From a checkpoint of a small mixture-of-experts model trained on Wikipedia: vocabulary 8192.
Below are experts of layer 4 (counted from 0) of a mixture-of-experts language model. Rows are named router (the router's row for the expert) and show model dimensions 128-191. Each number is 50 + 15 x the weight over its row's rms, rounded and kept within 0 to 99.
After each expert's rows: "comes after" lists some tokens at least twice as common just before its tokens as in all text; "comes before" lists some tokens at least twice as common just after its tokens as in all text. This comes from a sample of Wikipedia text that the model never trained on. Tokens count by the router's weight.

# expert 70
router:29 61 51 54 72 71 33 74 47 26 74 37 58 48 44 44 69 43 50 40 91 08 50 72 68 59 63 72 48 53 72 54 55 63 29 29 74 37 61 52 50 50 67 55 45 42 75 55 56 61 54 47 46 50 53 46 51 51 65 57 51 75 35 41
comes after: "2", "1", "0", " In", "–", " W"
comes before: "1", "2", "0", "9", "7", "8"

# expert 202
router:65 65 54 82 66 36 45 43 66 29 85 55 56 58 49 44 51 31 56 45 91 31 65 57 54 53 34 54 50 27 35 57 66 56 58 14 72 56 69 63 49 44 68 36 65 51 55 79 25 59 36 74 81 33 40 17 28 70 60 41 34 53 74 45
comes after: "\n", "-", " •", ")", "|", "E"
comes before: "-", ":", "°", " •", " Total", "%"

# expert 243
router:32 34 64 31 60 26 45 58 37 60 67 39 32 55 45 64 58 73 52 47 63 46 67 57 36 63 29 59 35 46 63 72 74 33 43 46 75 37 39 19 69 64 46 56 47 12 55 61 29 48 64 61 46 41 63 61 58 31 27 29 26 63 78 40
comes after: ".", " |", " =", ")", ").", ".\""
comes before: "\n", "|", "-", "==", " career", "---|---|---|---|"

# expert 219
router:37 58 61 68 69 32 17 46 52 71 66 44 26 42 29 61 56 51 53 22 45 57 37 79 59 28 66 55 51 29 32 60 36 64 43 27 61 61 67 30 55 60 51 55 38 39 33 66 40 59 85 56 54 47 49 48 44 74 75 24 25 45 58 46
comes after: " the", " in", " of", " a", " and", " The"
comes before: "1", "2", "s", "source", "mo", "e"

# expert 206
router:52 56 56 82 48 39 50 32 67 50 71 39 57 71 26 56 56 57 50 24 90 40 72 86 55 32 37 63 68 30 37 99 67 51 52 39 57 50 62 38 48 68 49 58 60 39 52 61 39 49 80 54 49 59 57 62 45 59 18 48 28 63 66 43
comes after: " the", " a", " in", " The", " its", " their"
comes before: "s", " of", ".", " and", "ly", "ity"

# expert 251
router:20 54 61 70 51 54 41 46 42 44 67 36 64 52 31 42 43 49 59 52 90 30 66 84 36 30 27 41 57 42 59 63 69 45 54 42 48 63 58 37 76 55 66 42 58 43 48 68 49 32 65 45 56 55 51 40 50 69 43 31 44 60 69 53
comes after: "-", "==", "|", "===", " its", " The"
comes before: ":", "==", "s", " ==", "ly", " name"

# expert 250
router:35 39 59 50 54 65 39 31 19 37 53 45 47 56 62 44 49 64 50 67 79 19 29 40 59 52 47 46 41 10 51 52 78 43 75 44 64 52 53 52 30 36 57 30 42 37 13 58 61 48 21 36 65 44 49 34 44 50 41 68 46 62 43 65
comes after: " as", " was", " the", " is", " one", " became"
comes before: " of", " the", " a", " first", " most", " member"

# expert 253
router:59 63 66 81 49 25 38 66 42 58 60 37 54 65 48 71 67 38 59 53 55 27 84 53 77 73 51 37 42 38 48 29 41 68 65 24 71 61 56 35 45 51 64 56 47 44 02 62 49 83 47 69 40 70 69 46 67 48 47 26 71 53 44 31
comes after: " |", ";", "|", " (", ":", " /"
comes before: " |", "1", "|", "2", "3", ";"

# expert 166
router:51 43 55 60 56 36 63 45 45 52 53 33 50 72 57 59 66 55 37 58 81 45 42 84 35 76 61 46 57 60 40 41 48 66 32 47 60 76 54 71 54 71 63 51 75 49 28 44 63 44 63 52 58 56 68 48 79 39 77 55 33 75 50 49
comes after: " the", " a", " The", " in", " as", "The"
comes before: " of", " to", " for", " from", " than", " on"

# expert 198
router:42 52 57 71 60 47 33 64 44 76 45 63 36 71 14 65 21 51 49 63 59 46 34 72 46 59 47 53 48 37 55 78 42 79 25 36 40 33 89 61 34 56 68 49 53 28 38 80 58 61 62 45 60 45 72 58 42 67 31 42 57 89 57 59
comes after: " known", " such", "s", " as", ",", " was"
comes before: " as", " the", " to", " by", " in", " a"

# expert 100
router:31 57 59 48 44 28 45 72 45 64 57 49 46 65 66 53 61 73 60 45 71 62 71 51 68 31 70 31 40 73 48 59 56 57 43 46 58 61 42 47 52 46 41 48 25 33 41 65 52 65 16 68 47 34 57 47 37 56 73 30 53 67 39 36
comes after: "\n", "==", " |", "===", " ==", " ==="
comes before: "==", "|", "===", "The", "=", "In"

# expert 214
router:44 43 63 72 75 27 23 38 63 34 50 57 42 62 54 64 51 71 45 40 90 49 67 45 63 53 40 31 71 57 26 59 41 65 37 26 63 50 48 48 36 62 39 44 68 52 59 66 52 50 51 65 72 52 69 61 60 86 81 59 52 21 41 75
comes after: "\n", "-", ")", " information", " classification", " Insecta"
comes before: "-", "\n", "9", " Species", " Born", " •"

# expert 101
router:39 55 69 28 59 33 38 36 29 35 61 59 37 64 29 65 56 56 62 29 69 57 49 54 60 36 43 66 38 50 53 68 74 28 57 40 40 48 57 35 46 73 59 64 42 12 48 54 63 67 72 53 44 35 49 56 67 59 71 34 39 65 60 39
comes after: ".", "\n", "s", "==", " =", " =="
comes before: "\n", " The", " In", "==", " He", " It"

# expert 226
router:52 62 58 81 51 39 35 45 52 42 84 26 34 56 57 32 65 75 58 49 62 56 46 28 51 65 45 44 52 26 51 73 37 71 52 21 83 63 55 50 42 40 69 25 44 41 41 61 57 52 33 54 53 42 55 57 48 46 51 64 29 62 48 35
comes after: " ", " (", " /", " Production", "T", "M"
comes before: "0", " |", "9", "1", "2", ","

# expert 118
router:50 42 70 57 63 50 46 42 48 41 70 53 57 25 38 42 51 58 53 49 56 36 24 20 54 55 61 46 61 32 45 72 54 20 34 31 58 44 54 50 50 47 65 46 51 33 29 51 53 64 83 37 59 58 78 44 47 55 49 50 27 48 63 37
comes after: " was", " is", " were", " be", " he", " been"
comes before: " in", " to", " by", " on", " as", " a"

# expert 95
router:34 40 61 58 61 38 42 47 44 51 47 35 45 41 52 31 58 50 45 30 53 55 28 61 64 47 57 49 64 24 35 42 47 38 52 21 65 52 52 28 62 50 64 46 48 32 52 69 42 58 89 62 56 55 63 48 47 67 71 29 40 45 64 41
comes after: " the", " a", " in", " and", " to", " The"
comes before: "1", "2", "s", "source", "en", "e"

# expert 191
router:54 52 56 55 31 49 43 67 33 56 66 46 46 81 75 53 63 33 67 45 52 38 35 48 55 32 26 46 48 30 44 77 71 70 41 34 44 52 45 65 47 50 49 48 56 48 73 89 54 79 43 59 56 61 77 61 54 48 57 55 71 60 34 61
comes after: ",", " and", " to", " which", " that", " However"
comes before: " the", " a", " he", " it", " they", " well"

# expert 179
router:46 68 55 54 62 39 41 50 47 36 58 61 32 77 37 48 47 59 59 31 73 69 64 59 45 44 84 53 49 41 36 39 53 40 59 33 48 33 43 42 66 63 63 63 39 02 29 61 50 53 61 60 48 49 47 36 95 44 69 42 47 61 41 36
comes after: "s", ".", "es", " season", "Note", " him"
comes before: "\n", " The", " In", " He", " It", " This"

# expert 234
router:47 83 63 45 73 30 30 41 16 63 62 29 30 57 74 24 54 59 48 63 75 51 57 54 53 74 41 53 37 40 46 48 51 52 42 45 47 45 54 23 34 56 63 62 49 32 42 56 27 58 52 83 52 60 81 41 25 54 45 55 23 53 56 45
comes after: "\n", "===", "==", "====", "S", "B"
comes before: "\n", ":", "|", "y", " is", "an"

# expert 113
router:39 38 59 63 71 62 38 43 25 52 49 45 41 57 52 55 53 72 58 56 58 44 26 45 39 63 45 31 46 38 34 61 53 59 61 49 64 71 66 36 43 63 70 40 50 30 42 54 35 46 55 54 76 55 94 49 63 60 50 66 36 67 28 45
comes after: " the", " a", " is", " =", "-", " List"
comes before: " of", ":", " a", " in", "–", " an"

# expert 107
router:29 38 60 71 47 45 58 57 51 51 59 33 26 57 56 31 76 79 54 56 52 47 53 48 73 43 55 57 72 39 57 56 47 69 58 50 57 47 29 40 45 65 74 54 79 43 31 54 45 33 49 60 75 35 67 55 99 51 54 53 38 58 67 65
comes after: " ", "1", "2", " on", " September", " October"
comes before: " ", "2", "1", ",", "0", "9"

# expert 71
router:47 52 50 61 26 57 58 63 52 62 42 49 44 46 51 68 88 75 73 63 56 56 64 47 45 41 54 30 56 35 52 71 61 68 56 28 67 46 35 68 64 45 49 51 43 31 54 46 59 52 35 82 50 57 52 64 99 53 58 25 34 64 47 60
comes after: "–", "1", "0", "2", "9", "3"
comes before: "0", " |", "9", "1", "3", "5"

# expert 237
router:30 54 74 35 62 33 40 50 52 64 55 47 53 36 39 59 69 68 52 42 66 47 63 50 82 53 63 26 62 68 36 68 54 68 47 42 72 68 57 42 50 65 40 50 49 38 35 77 45 51 39 69 51 45 59 51 37 54 62 39 50 61 36 49
comes after: "\n", " |", ".", " =", "==", ")"
comes before: "|", "\n", "-", "==", "The", "="

# expert 171
router:73 64 70 60 73 21 37 63 43 45 99 57 59 78 45 61 39 47 63 31 50 47 71 56 77 55 53 49 62 60 43 67 35 64 68 13 50 48 63 15 33 35 63 47 55 29 27 61 51 52 64 65 59 49 61 42 62 54 70 51 41 81 59 43
comes after: " |", " in", "|", ":", ",", " the"
comes before: "1", "2", " |", "3", "4", "5"

# expert 205
router:52 31 60 34 52 54 53 69 54 43 55 42 37 53 59 57 49 67 61 24 59 31 64 64 60 63 24 52 48 44 23 87 53 46 68 25 51 80 62 18 52 58 15 48 64 15 53 84 41 78 59 69 53 49 64 56 54 35 60 55 45 60 66 52
comes after: "0", " ", "%", "3", "4", "5"
comes before: "\n", " ", " —", " +", " MP", " −"

# expert 188
router:47 40 61 54 36 51 67 53 47 28 56 56 27 56 60 34 65 59 68 51 66 26 83 56 47 75 43 52 62 62 32 79 66 26 54 37 53 56 39 62 51 66 66 70 42 51 41 62 45 63 36 72 48 55 63 50 30 48 67 33 32 66 72 65
comes after: "0", "1", "9", " (", "–", "3"
comes before: "6", "5", "7", "0", "8", "9"

# expert 184
router:56 61 60 60 70 59 48 64 49 67 65 33 48 48 57 47 51 60 73 08 63 43 56 60 73 68 16 30 42 53 29 46 29 45 44 37 65 72 36 33 61 53 59 68 52 28 21 52 22 38 54 73 53 54 40 48 75 52 59 54 50 58 67 41
comes after: " |", " ", ";", " /", " —", "–"
comes before: " |", "0", "–", "1", "2", "3"

# expert 148
router:30 46 69 68 52 58 50 46 68 45 53 49 37 67 67 70 56 71 54 41 79 44 55 57 35 65 52 62 75 53 30 52 40 55 39 32 75 45 44 48 45 40 68 69 40 54 47 47 64 61 53 52 62 59 52 62 54 49 47 57 68 60 87 67
comes after: "9", "0", "1", " ", "2", "8"
comes before: "0", "9", "1", "8", "7", "6"

# expert 98
router:26 53 61 60 57 44 60 61 37 63 75 73 58 50 55 53 72 96 69 41 70 37 71 66 52 79 41 41 43 51 41 58 50 37 52 52 44 46 45 57 73 37 28 43 44 48 67 72 71 59 39 64 43 56 67 77 53 40 73 24 52 79 58 33
comes after: " ", "0", "9", " (", "–", " dis"
comes before: "9", "8", "0", "t", "tion", "″"

# expert 163
router:57 37 60 72 59 45 43 70 21 41 63 64 31 46 46 59 54 25 58 54 86 52 52 61 37 25 46 66 44 71 05 50 48 48 47 21 56 77 43 32 41 36 40 63 76 46 38 80 57 36 58 55 36 50 49 51 65 48 57 64 43 48 56 50
comes after: " |", "|", " Candidate", " Votes", ";", "%"
comes before: " |", "\n", " Votes", " /", " Title", "%"

# expert 147
router:54 69 68 65 44 14 47 65 55 52 99 47 33 70 61 63 71 58 37 39 58 31 50 49 74 49 57 50 55 64 54 63 59 65 44 22 65 33 48 33 50 52 77 56 49 29 52 44 69 58 63 67 67 53 41 51 49 56 49 34 36 95 57 52
comes after: "2", "1", " in", ",", "|", "–"
comes before: "1", "2", "9", "0", "8", "7"

# expert 123
router:50 39 62 67 48 60 61 57 36 60 82 36 44 44 46 61 91 40 58 48 79 36 72 37 53 56 55 31 38 36 33 57 40 55 43 23 57 72 74 67 25 51 49 39 57 43 27 57 64 71 52 70 73 62 70 39 60 54 51 37 27 71 38 70
comes after: "3", "1", ".", "0", "2", "–"
comes before: " |", "0", "3", "4", "5", "1"

# expert 111
router:51 54 63 49 57 43 75 53 60 46 67 57 11 74 58 56 55 77 36 65 37 22 52 63 54 63 46 70 29 62 57 88 61 48 49 23 48 84 39 57 57 29 43 44 42 49 48 70 59 65 77 62 52 50 63 42 60 49 59 28 07 50 32 42
comes after: " ", "1", "0", "2", "7", "8"
comes before: " |", "==", "\n", ":", "–", ")"

# expert 169
router:48 56 76 83 82 41 39 62 39 60 71 65 47 68 62 61 33 59 43 45 48 17 72 64 63 55 32 44 47 64 51 57 31 62 75 33 84 60 74 21 65 41 46 43 32 32 45 54 57 56 47 67 73 48 41 40 73 51 52 45 44 72 74 44
comes after: " |", "|", ";", "-", ":", " /"
comes before: "1", "2", " |", "3", "4", "0"

# expert 254
router:66 56 65 59 37 50 44 52 39 43 41 21 54 67 54 55 76 56 56 21 89 60 68 45 51 69 56 42 52 57 32 64 40 59 26 46 57 40 71 36 30 39 42 43 50 55 36 68 79 62 50 52 48 31 38 36 50 54 44 48 26 44 49 36
comes after: " ", "1", " (", "2", " two", "3"
comes before: "0", "9", " years", "th", " of", "–"

# expert 164
router:45 37 61 54 60 25 47 36 61 58 64 40 57 63 30 56 63 65 71 39 46 47 40 67 37 48 52 33 71 39 46 58 36 33 30 26 75 60 39 43 48 56 63 48 38 38 37 69 47 49 63 62 41 53 88 54 60 76 17 45 43 67 43 42
comes after: " the", " his", " a", " The", " their", " its"
comes before: " of", ".", ",", " in", "s", " and"

# expert 193
router:51 38 56 64 31 56 34 61 47 52 62 55 30 92 69 66 62 36 30 36 66 24 68 56 84 55 33 55 48 57 16 74 47 41 80 55 64 71 59 52 41 67 66 42 31 11 36 64 23 70 54 63 62 51 59 57 72 50 74 51 49 70 70 44
comes after: " |", " ", "0", ";", "1", "3"
comes before: " |", " ", "1", ";", "3", "2"

# expert 102
router:49 73 64 70 47 63 51 52 47 27 44 24 45 50 47 45 59 55 42 49 65 42 45 36 71 51 40 47 60 51 28 68 42 42 45 32 70 49 45 36 46 49 76 55 56 39 37 79 67 61 59 42 72 53 59 76 59 34 44 53 24 46 55 37
comes after: " ", "1", "2", " (", "3", "4"
comes before: "0", "9", "8", "5", "7", "°"

# expert 135
router:36 67 60 51 43 26 32 54 41 49 65 52 52 76 39 46 68 67 54 30 64 35 43 48 57 51 64 42 57 37 47 65 68 59 62 48 70 64 50 32 57 48 63 43 49 35 38 67 62 50 62 53 61 64 51 34 54 74 30 52 34 57 38 47
comes after: " the", " The", ".", "The", " This", " first"
comes before: " of", " was", " is", " were", " are", " has"

# expert 22
router:53 50 47 82 49 41 39 71 50 59 68 42 21 97 36 53 58 70 64 60 46 37 76 40 67 41 58 55 75 31 60 52 75 70 48 44 50 45 52 35 46 41 41 53 61 08 24 55 60 55 56 79 53 45 59 49 70 74 33 62 63 71 57 49
comes after: "0", "1", "2", "9", "8", "7"
comes before: ",", ".", " |", "–", ")", ":"

# expert 209
router:45 67 69 68 55 40 63 61 55 35 50 34 37 57 71 47 53 64 38 43 55 35 62 68 52 62 44 62 32 56 35 55 59 35 46 33 63 77 44 42 52 39 67 19 79 29 49 71 78 64 48 61 68 32 53 37 67 51 63 28 41 47 66 57
comes after: " ", " |", "1", ":", " (", "3"
comes before: "1", "2", "3", "4", "0", "5"

# expert 228
router:66 53 53 69 49 62 51 40 24 60 60 69 42 55 43 38 57 43 41 69 85 29 72 76 34 33 39 39 45 49 39 54 48 66 61 04 47 66 40 38 61 75 55 52 69 35 50 36 76 59 45 66 83 56 63 65 53 41 34 51 48 69 48 39
comes after: "0", " ", " |", "1", "9", "|"
comes before: "6", "7", "5", "8", "1", "4"

# expert 190
router:70 72 59 83 47 48 30 52 37 44 56 59 55 73 42 45 80 38 48 33 58 26 74 65 44 80 28 58 71 56 44 70 44 67 55 46 67 29 59 31 53 49 51 57 62 51 15 41 55 78 51 63 66 60 64 82 63 36 48 58 56 42 60 75
comes after: " |", " ", "1", "|", "\n", "2"
comes before: " ", " |", "1", "0", "2", " USA"

# expert 144
router:32 54 59 46 50 57 68 42 31 38 87 41 36 67 36 39 50 49 53 46 63 36 63 51 69 45 55 14 56 37 64 42 45 64 53 35 41 54 69 37 37 34 55 27 40 00 51 57 51 63 70 64 64 39 52 40 69 44 62 36 25 53 56 64
comes after: ".", ",", " The", " where", " that", " when"
comes before: " was", " is", " has", " had", "'", " also"

# expert 204
router:21 36 76 73 77 59 30 64 64 41 60 49 39 46 52 49 58 46 47 48 64 41 47 49 38 60 26 41 51 48 71 68 48 62 44 49 98 50 52 46 47 48 46 49 53 56 25 45 50 44 55 55 65 70 64 77 63 39 71 35 38 77 60 44
comes after: " ", " |", "2", "0", " (", "–"
comes before: "0", "1", "2", "3", "9", "4"

# expert 162
router:51 69 57 53 39 65 45 53 43 66 64 76 17 57 54 57 60 62 64 57 51 38 43 79 38 41 35 56 40 42 35 57 66 49 70 53 68 55 62 60 31 47 60 58 37 43 37 48 50 37 65 73 74 40 51 47 66 30 67 21 63 65 44 65
comes after: "0", "3", "1", "4", "5", "2"
comes before: "0", "5", "3", "1", "4", "2"

# expert 168
router:30 32 64 81 70 36 42 56 55 48 58 38 28 51 32 36 53 63 43 62 50 31 59 51 44 37 41 56 49 40 57 54 22 42 55 29 52 56 55 36 50 68 78 50 37 53 67 78 35 58 55 48 55 50 88 39 66 36 60 53 55 77 62 56
comes after: " |", ")", ":", " Total", "0", " /"
comes before: " ", ":", "3", " —", " $", " UTC"

# expert 217
router:61 65 55 65 55 34 37 64 34 46 51 65 46 42 32 69 63 52 58 32 84 55 40 44 59 72 57 54 35 44 42 72 40 56 51 24 78 73 55 48 36 76 89 53 28 39 40 62 68 79 50 67 60 35 42 51 81 36 35 48 57 53 78 54
comes after: " |", "9", " (", "==", ":", "-"
comes before: "9", "2", "ter", "8", "==", "th"

# expert 165
router:78 25 57 48 65 49 46 72 48 47 55 56 43 45 64 50 45 39 63 25 69 42 37 49 63 61 19 57 63 21 30 55 61 66 27 45 57 39 45 43 46 54 60 40 51 47 51 67 70 64 80 31 66 54 94 36 68 54 65 38 40 63 40 38
comes after: " to", "s", " which", " and", " also", " that"
comes before: " the", " a", " to", " that", " his", " an"

# expert 180
router:45 34 67 70 54 56 45 42 66 54 63 24 52 60 17 54 41 45 44 43 73 39 48 41 65 34 47 46 58 31 50 77 63 34 31 41 69 08 52 62 53 46 41 56 64 50 35 44 64 66 75 43 62 73 57 68 49 41 61 45 47 77 64 37
comes after: " was", " is", " were", " be", " are", " been"
comes before: " to", " by", " in", " as", " on", " with"

# expert 134
router:66 45 54 53 49 36 59 38 44 27 71 60 60 56 56 42 63 63 65 39 60 38 50 26 67 52 61 62 57 18 55 60 72 57 55 59 49 38 67 50 67 56 53 53 58 03 47 86 64 49 60 62 55 37 62 60 37 54 39 55 50 47 66 52
comes after: ",", " it", " he", " which", " and", " He"
comes before: " a", " be", " been", " the", " not", " also"

# expert 79
router:46 26 62 50 37 58 32 46 33 59 68 52 31 61 38 56 60 65 76 36 61 32 47 60 51 50 71 35 35 19 14 63 38 69 58 20 69 47 49 43 58 57 47 34 52 31 37 52 36 42 72 55 53 40 38 37 54 72 79 40 49 53 51 40
comes after: " the", " of", " a", " and", " The", " with"
comes before: "1", "s", "2", "source", "e", "mo"

# expert 139
router:26 70 54 51 56 45 33 69 45 43 69 46 41 36 66 19 60 77 51 20 55 41 48 59 66 50 46 28 39 50 48 83 41 37 47 30 70 68 54 41 59 76 36 68 43 36 43 70 49 68 52 46 85 67 56 48 60 39 67 44 54 73 62 71
comes after: ")", " —", "0", "%", "PL", "3"
comes before: "\n", " ", " —", " \"", " The", " Yes"

# expert 245
router:61 74 58 46 35 63 35 61 57 46 63 48 27 56 37 43 71 50 58 63 68 52 59 63 53 52 68 31 41 33 24 59 55 58 35 40 70 59 54 46 51 33 62 27 72 59 33 64 70 53 31 65 69 52 41 41 64 63 45 66 33 65 59 66
comes after: " ", "1", "2", "3", "4", "5"
comes before: "0", "9", "5", "4", "8", "3"

# expert 199
router:39 54 82 60 45 47 39 63 52 50 84 42 22 52 47 57 53 46 43 55 67 08 60 58 48 50 51 48 41 67 56 65 39 70 32 40 56 37 53 53 49 75 50 40 69 51 47 63 63 59 38 62 75 48 71 68 49 64 47 12 27 66 53 49
comes after: "2", "1", "0", " ", "9", "|"
comes before: "1", "2", "9", "0", "8", "7"

# expert 238
router:31 29 64 59 50 63 55 64 59 51 63 53 38 65 49 39 64 70 43 63 53 58 76 47 78 46 61 60 51 54 47 66 40 65 43 46 62 56 43 32 37 64 71 41 37 47 09 71 41 40 50 62 46 34 48 47 67 44 70 65 50 51 45 50
comes after: "1", "2", " on", " May", " March", " September"
comes before: " ", "2", "1", ",", "0", "9"

# expert 72
router:62 59 65 81 57 50 66 53 27 45 67 23 56 66 51 50 80 59 69 31 63 46 61 44 53 54 68 44 48 43 32 46 44 57 30 46 61 48 50 28 34 44 41 64 58 38 37 81 61 69 46 47 34 45 49 54 56 41 21 59 32 31 57 48
comes after: " ", "1", "2", "3", "4", "5"
comes before: "0", "9", "8", "5", "7", "6"

# expert 208
router:56 68 50 83 59 44 35 61 34 35 60 44 43 66 54 17 56 40 37 41 51 21 72 46 60 57 59 39 50 55 38 58 85 48 38 40 57 45 57 38 55 50 53 49 50 27 35 88 59 78 33 63 55 53 58 50 56 50 85 59 39 88 37 32
comes after: " ", ".", " (", "1", "4", "3"
comes before: ".", "″", ")", " —", ":", "°"

# expert 131
router:43 57 70 61 51 46 29 58 53 57 72 48 25 65 61 23 64 57 52 46 60 28 67 44 49 62 37 57 19 52 62 72 90 56 31 17 54 69 66 42 34 51 33 29 53 38 25 69 53 72 40 56 68 61 82 80 45 48 55 29 28 71 46 80
comes after: "\n", "|", "-", ":", " Genus", "–"
comes before: "0", " \"", "1", ":", "9", "8"

# expert 125
router:41 71 54 78 56 51 36 52 22 40 34 59 31 44 51 38 51 28 71 56 65 38 50 54 60 51 49 35 61 49 29 83 62 48 45 34 46 75 48 53 65 52 54 46 31 51 50 58 58 79 48 61 83 64 59 53 55 31 77 23 40 64 46 34
comes after: "\n", ")", "\"", " —", "}", "i"
comes before: " ", " —", " The", " \"", " A", " Yes"

# expert 112
router:41 78 61 76 55 10 54 68 45 55 63 41 26 56 37 36 46 64 63 62 59 29 43 49 44 64 66 53 53 15 26 75 54 35 49 13 52 46 39 54 35 62 44 45 64 36 52 62 56 52 43 51 53 48 86 55 51 70 83 32 39 98 40 42
comes after: " (", "(", "/", ":", ";", "P"
comes before: ")", ".", "C", "P", "M", "S"

# expert 138
router:46 69 67 49 73 51 66 43 38 43 46 46 38 41 70 66 62 52 46 50 68 47 59 38 46 41 80 47 48 48 30 62 25 69 66 28 54 54 72 39 56 71 55 59 46 14 29 60 53 72 55 37 52 50 82 65 96 50 47 41 27 53 64 42
comes after: " to", " he", " would", " they", "ed", " and"
comes before: " the", " be", " a", " to", " his", " not"

# expert 99
router:55 73 72 68 51 51 60 29 54 40 60 75 54 51 13 23 56 61 40 50 50 09 62 14 30 52 55 44 41 66 50 82 60 27 36 43 53 69 44 47 45 47 52 46 43 36 09 78 29 73 55 58 53 38 73 36 36 42 67 40 32 45 61 57
comes after: "9", " was", "1", "8", " (", "5"
comes before: ")", "1", " in", "9", " (", " ft"